config.toml
d_expert = 32
router_score = "softmax"
router_bias = true
norm_place = "pre"
norm_eps = 1e-05
qk_norm = true
tie_word_embeddings = false
parallel_block = false
optimizer = "adam_variant"
lr_mult_up = 1.27
doc_mask = true
train_tokens = 804000000
Below are experts of layer 3 (counted from 0) of a mixture-of-experts language model. Rows are named router (the router's row for the expert), gate (a neuron's input weights, with its number), up (a neuron's input weights, with its number), down (a neuron's output weights, with its number) and show model dimensions 0-127. Each number is 128 + 32 x the weight over its row's rms, rounded and kept within 0 to 255.
After each expert's rows: a language model's description of what the expert responds to; "comes before" lists some tokens at least twice as common just after its tokens as in all text. This comes from a sample of Wikipedia text that the model never trained on. Tokens count by the router's weight.

# expert 52
router [123  78 195 129 105 137  79 118 103 117 108  89 183 113 143  98 127 110 169 123 150  90 178 145 150  89 151 143 128 213 100 203 146  85 134 144 132  67 173 138 138  99 146 108  93 176 182  72 153 156 146 113 164 125 183 140 130 152  78 147 144 160 172 138 112 148  81 102 126 141  85  92 121 182 125  99 181 140  63 120 175  53 129  76 164 167 150 152 139 106 115 141  89 124 140 142 164 113 172 150  99 156 137 123 134 115  93 156 100 150 130  85 145 108 157 120 101 181 131 143 150 117 178 150 110 164 151  97]
gate1 [133 141 126 115 127 164 158 131 126  79 125 101 129 153 122 143  99  93 192 126 131  59 139 137 116 100 135 123  95 166 127 217 105 118 180 131  97 117  89 128  89 137 118  87 169 125 160  94 163 115 113 191 124 144 135 161 166 126  84 168 110 125 138 145 123 105  45 143 145  73 128 146 122 158 159 129 172 140 103  54 121 100 140 105 178 144 177 146 206  88 141  82  97 146  56 118 129 137  82 137 108 119  89 135  66  80 137 124  35 133 163  75 140 123 116 158  83 129 132 110  95 125  96 109  98 116 102 138]
up1 [114  53 128 152 124 203 162 141 104 154 111 148 133 188 137 143 149  65 112 179 178 151 116 145 142 184  97 169 129 169 146  84 189 121 128 124 124 145 176  99 138 118 124 161 111  73 167  89 111 141  99  77 108 159 113 138 109 172 180 103 147  66  52 188 113 159 130 103 157 111 112 143 167 120 143 138 135 169 113 164 149 141  87 135 111  95 112 155 121 156 164 154 141 103  99 108 129 158 178 158 131 124 138  96 203 113  95  96 194 112 126  43 107 122 112 137 140  79 124 123 142 144 149 118 128 166 156  94]
down1 [125 146 108 120 122 203 134 121  90 142 153 132 164 142 117  84  59 145 113 125 162 132 157  80 122 101 135 101 111 137 150 103 183 150 128  79 154 141  79  70  99 164 104  99  58 122 147 130 134 119  96 108 105 169 114 134 115 135 118  53  67  81 140 166 162 135 151 148  76  90 113 142 155 116 105 124 174 162 186  97 141 158  81 104  86 157 117 161 151 105 140 175 112 149 145 135 120 121 125 155  70 137  99  61 116 131 170 154 122 131 127 128  68 123 100 149 167 107 130 203 166 103  33 129 113 117 184 135]
What it handles: Middle syllables of words and place names, such as Heights, Seine, Liberal, Party, Headquarters, in infoboxes, tables and prose.
comes before: ", ", ". ", ": ", "ing ", "s ", "er "

# expert 5
router [164  83 130 114 123  78  78 123 125 143  95  77 146 111 150  96 156  76 148 100 171  70 175 127 171  90 172 122 135 140 134 128 156  89 127 160 170  81 136 106 133  87 174  88 120 128 167 133 121 144 135 101 186 123 144 101 189 144  91 116 150 167 171 129 139 129  75 102 106 104 109  98 124 147 119  75 143 163  94 156 177  60 191 109 169 155 100 138 119  72 154 180 121 113 145  70 165 141 152 133  91 144 153  89 115  90 107 148 117 106 120 121 150  57 146 107 126 181  93 167 136  88 176 153  98 167 169  87]
gate0 [127 103 148 138 152 108 124 139 166 133  94 115  76  95 129  88 153 122 163  56 148 143 166 116 190  92 193 167 117 123 117 147 121 102  70 168 110 107 120 128 119 118 131 139 215 126 174 163  67  90 136 153 150  43 118 165 187 116 130 152 145 129  99 139 111 155 130  92 125 127 142 108 197 132 160 149 102 172  92 163 157 151 105 130 112 112 162 100 109 134  93 191  85 111 177 163 155  84 177 135  96 155 109  96  89 105 105 111  86 128 222 160  99 114 156 154 135 102  97 143 103 154 158 139  93 142 156 122]
up0 [199 105  97 131 157  29 145 118  98 170 100  87 102 148 103 125 112 130 121 129 174 146 133 135 167 103 136 136 130 133 126 150 154 112 132 200 114 128 112 113  95 145 166 139 175 154 152  95 182 102 130 146 185 134 141 119 174  85 121 145 128 170 143  88 149 121 138 138 152 138 133 174  66 121 100 167 132 147  97 101 139 119 133 179 127  96 212  58 169 141  28 153 101 106 154  60 164 136 130 135 106  89  85 191 140 129 149 114  94 122 178 110 141  89  92 151 120 126 169 117  89 163 125 166 137 156 141 146]
down0 [124 160 101 137 155 173 123 200 162 129 199 134 180 130  79 115 148 146 110 180 137 156 152 106 106  59  75 142 125  76 145  90 128 197 169 113 132 140 133  86 111 116 105  91  99 131 121  89 165 131 152 135 171 112 132 108 129  93 132 122 142 182 142 107 114 111 125 114 134 177 106 161 161 140 162  78 191 136 134 138 129 140  87 158 177  66 123 145 172 148 129 128 155 159 139  71 142 154 157 165 147 172 116  31 135 105 104  87 120 120 160 149 148 110 131 141  63 103 125 161 153  81 101 183 165 109  85  89]
What it handles: Prepositions like from, over, at, of after figures or closing brackets, especially census demographics ("2.9% from two or more races") and table pipes.
comes before: "the ", "- ", "of ", "in ", "his ", "for "

# expert 0
router [117  89 149 118  80 120 108 114 109 178  84  97 154 145 150  84 128  93 122 120 175  63 172 128 144 114 150 207 169 185 134 149 177  95 122 187 183  91 142  94 156 125 203 118 113 162 141 110 116 134 151 107 185 116 166 106 163 168 105  80 160 143 137 125 126 142 105  91 118 127 105 116  94 182  75  98 172 155  92 140 158 101 162 133 142 159 124 128 144 121  97 183 103 180 169 116 143 149 138 125 110 172 166 103 148 102 113 165  95 154 106  94 146  82 121  96 126 172  98 158 180 110 166 180  81 166 163  90]
gate0 [ 42  78 122  70 119 179 134 130 111 132  83  17 156 120 155 102 111  95 118  93 182 137 143 162 115 145 134 109 155 141 188 148 150 125 108 110 153 150 104 147 170 166 154 139 111 158 151 132 145 133 133 129 149  92 159 137 170 190  73 119 175 130 127  97 106 111  85 129  83 102 116 129 113 178 104 113 153 179 132 129  69  67  37 135 131 120 136 142 106 105  99 140 113 121 195 123 147 124  99 107 112 164 120 123 153 110  87 141 100 125  90 124 141 126 125 114 160 217 150 131 134  93 106  72 151 128  90 167]
up0 [145 128 135 134 107  45 115 176 155 165 181 151  76 125 169 190 128 168  95 153 132 109 162  83 145  98 146 123 149 157 109 143  84 133 125 148 137  79 197 118  77  97  84 151  92  87  85  89 103 137 124  67 135 106 116 104  83  97 155 158 116 150 164 161 143 154 171 128 149 144 119 121 145  92 178 150  66 115  81 151 163 164 127  64 148 125  67 142 108 166 126 100  93 136  72 170 151 138 109 156 116 103 118 119 142  87 126 116 198 133 159 118 119 103 163 101 122 116 153  96  65 112 139 167 125 164 184  93]
down0 [131 112 154 169 117  63  78 154 164 145  82 116 153 142 173 153  99 178 136 154 109 165 138 111 162 110 149 114 120 122 181 130 172 120 123 177 144 143 165 103  55  97 113 103 170 129 154 162 165 130  96 118 159 133  66 115 116 205 115 171  83 168 126 142  89 130 147 118 103 159 101 126  90 106 109 127 152 124  27 152 143 134  89 116  79 108 103 142  79 118 108 143 167 141  91 175 156 107 168 112 128 146 166  85 140 131 155 160 145 123 151  87 144 111 115  96 196 109 209  88  79 144 159 141 134 140  77  92]
What it handles: Line breaks, colons, pipes and closing parentheses in infoboxes and tables, especially the colon after field names like Class, Address, Transfers.
comes before: "- ", "| ", "by", "|---|---|---|---"

# expert 8
router [141  66 153 131 102  99  90 137 104 167 108 102 155 112 126  96 169 102 159  91 187 105 157 180 175  76 151 124 135 163 113 155 131 113 166 106 170 105 155 137 150  78 139  66 100 162 182 147 148 179 142  76 140 123 151  80 172 135  92  99 149 149 136 129 105 146  97  99  81  92 101 104 125 149 139  82 151 171  60 142 166  68 166 101 164 153 117 136 133  99 165 173 115 124 143  85 150 168 173  89  99 174 131 118 134  55 117 165 104 143 121 111 191  86 165 118  91 152 109 139 108  82 153 107 101 142 153  83]
gate0 [115 129 125 131 152 116 163 138 148 116 183 135 119 104 161 118 140 159 117 105 155 110 110 139 180 116 165 141 128  85 122 169 118  99 116 120 148  75 114 129 115 112  70  97 102 158 140  91 185 127 165  24 150 150 120 122 173  86 137 133  90 140 101  79 112 131 101 123 130 120 167 105  72 142 123 134 166 157 114 145 176 174 110 137 160 151 172 125 153 117 255 138 130  96 219  73 164 183 159 129 128 136  99  86 152 147 120 137 127  83  93 114 118 140 161 108  96  97 114 135 151 158  85  95  91 138 106 171]
up0 [137 169 122 102 117 100  72 149 108 169  98 117 134 127 131 146  86  76 232 125 149 124 153 108 111 173  76 113 102 173 144 147 143 125  80 185 127 147 126 149 118 116 173 112  93 131  73 129  82 109 106 195  94  75  95 150 131 156 108 130 122 130 140 143 144 178 127 126 178 109 119 103 137 142  90 122 133 159 142 156  52 133 100 141 134 107 101 121  97 179  48 134 102  91 107 158 161  62  53  95 144 100 131 125  88 105 132 134 100 144 171 120 106 117 148 147 137 145 119 103 124 160 180 176 115 120 149  37]
down0 [112 128 142 146 148 101 156 180  94 100 121 114 147 132 121 123 109 105  97  89 162 207 181 166 148 142 171 167 108 124 153  48 152  91 144  91 132  46 128 173 131  96 160 166 156 110 104 152 128 125 155 161 137 104 127 127 142 189 129  81 190  60 160 133 141  90 150 179 130 147 118 106 101 130 101 110  66 152 117 201 136 148 105  54 114 156 149 156 126  89 160 137 138 134 164 129 166 116 141 164 148 193 167 102 118 168 174 121  63 126 156 115  83 128 123 127 135 153 152  96 168 109  62 149 121 137 127 129]
What it handles: Table cell pipes in wiki tables, and words before numbers or objects such as over, some, around, till, per, takeover.
comes before: "\n", "of ", "in ", "to ", "for ", "with "

# expert 7
router [125  87 174 115  96 123 105 133 103 181 121  80 165 125 156 100 178 105 150 100 155  79 168 148 177  95 139 121 130 162 134 167 139 106 166 124 151  99 160 115 163  67 144  75  97 159 174 147 131 170 169  80 156 120 157  65 203 125 101  83 145 189 150 102 145 134  79 108  87 113 121 109 101 144 103  93 126 161  69 171 165  80 175  78 155 141 117 147 140  68 137 169 104 146 129  84 153 143 155  88  92 175 161 128 131  78 114 155 133 153 118 106 171 102 155 112 105 128  98 132 104  85 148 117 112 158 175  78]
gate0 [175 152  96 189 133  94 101 150  87 135 103 155 161 140 179 150 140 136  87 125 128  92 158 143 119 125 198 140 172 146 139 131 102 120 180 153  82  48 172  98 113 163 168  86 102 177 190  98  75 159 156 177 111 142 125  65 129 141 137  95 134 124 173 126 144 143 154 137 131 179 118 162 137 127 116 136 144 101  78  66 151 137 173  75 132 140  94  78 150 152 128 143 140  71  93 107  97 151 156 141 189 107 113 145 122  63 144 144  87 142  87 103 108  70 110 115  82  93 152 154 148 100  95 164 117 157 164 137]
up0 [ 98  91 136 171 123  90 111 108 129 186 135  90 142 125 181 173 177 174  77 121 155 110 123  79 132 159 150  99  40 159 188 149  91 160  74 124 119 109 201 124 119 111 123 150 119 154 146  70 123 126 188 154 155 111 137 152 173 105 161 176 118 155 131 146  69 130 174 160 124 163 112 123 164 118 180 149 128 144 126  46 146 151 142 167 127 125 103  66 196 107 126 144 121  80 133 101 131 129 155  95 137 129  97 132 118  94 140 141  68 153 127 116 152 140  87 161 113  65 163  96  88 129 103 121  94 126 103  87]
down0 [105 146 164 138 142 102 126 141  67  84 111 190 123 154 159 122 155 103 136 214 116 117  66  59 102 139 104 139 134 114  98  76 142 155 101 114  93 153 105  43  98  94 120 158 130 115 134 130 142 159 157 134 106 122 112  59 142 118 149 127 127 167 114 128  71 127  72 138 163 196 150 157 180 181 119 178 177 135 123 133 141 155 101 107 123 222 111  91 141  63 110 151 119 110 175 114 100 161  62 163 152 145 151 101  92 123 121 119 158 109 141  70 163 140 150 126 172 162 121 148 106 135 118 134 119 125  85 113]
What it handles: Word-final pieces and short function words, strongest on "ite" in "despite"; also table pipes and pieces like "it", "as", "il".
comes before: "\n", "of ", "in ", "and ", "(", "to "

# expert 26
router [179  81 153 114 101 106  96 131  90 158  67  80 160 128 166  96 169 121 141 101 194  83 167 156 156  65 164 154 127 143 104 160 154 103 124 146 151  76 153 119 137 103 184  84  80 152 183 151 127 184 155 123 136 121 152  81 170 144  77 115 142 156 159 123 142 138  85  85  88 140  87  92 118 164 136  92 158 150 102 158 158  80 163 103 160 162 107 149 168  99 135 146 117 140 127 114 162 149 168 136  91 156 196 106 160  89 109 173 114 128 124 102 161 116 137 118 110 164  69 173 121  85 178 166 110 137 181 114]
gate0 [159 142 124  99 122 177 192  81  57 128 153 136 151  44 158 138 175 139 141 168 145 123 170 141 144  73 178 100 125 113 135 144 166 124 116 127 175  83 155 149  84  91  98  89 140 105 175 131 125 126 137 110 178 135 123 148  83 102  84  81 141 141  84 125 116 131  82  96  73 126 119 121 123 127 138  64 164 101 100 104 167 149 149 117 168 151 114  74 181 130 144 128 167 109  98 100  72 119 198 177  61 149 146 141 120 154 138 137 124 122  90 105 182 140 152 157 131 123  98  85 178 104  82 153  90  78 118 128]
up0 [110 102 113 102 115 178 190 123 150 131 114 187 119  97 164 142 129  95 108  76 110  87 155 179  77 147 173  98 118 125 137 150 159 123 171 115 110 101 166 126  86  78 161 125 157  82 167 155 153 138 133 100  92 172 133  72  52  97  40 101 125 112  53 168 113 130 161 115 104 141 154 139 155 152 112 135 124 101 104  74 101 119 108  85 180 154 122  76 221  94 137  79 161 137 116 109 147  88 162 133 101 104 195 135 161 158 157 165 110 112 108  91 108 149 122 140 125 140  98 154 155 127 109 125  92 142 136 128]
down0 [166 211 113 147 148 154 148 103 106 153 142 143 135 103 126 187 123 127 116  83  85 178  84 133  94  85 123 153 115 131 141 146 111 148 114 140 100 128 111  65 116 145 147 107  74 100 109 134 101 125 182  92  48 111 114 110 103 108 137 175 111 130 146 153  99 126 154 152 194 166 160 170 133 124 151 144  91 130 110  87  95 107 176 107 119 137  39 147 146 103 153 146  66 108  88 155 171 123 123 173 123 107 168 157 126 196  76 155  63 106 120  94 118 107 188 126 157 121  96 154  95 184  98 179 164 126 105 139]
What it handles: Prepositions like at, from, of, over, against, especially Stats at Pro Football, plus empty table cells in election results tables.
comes before: "the ", "- ", "\n", "0", "2", "8"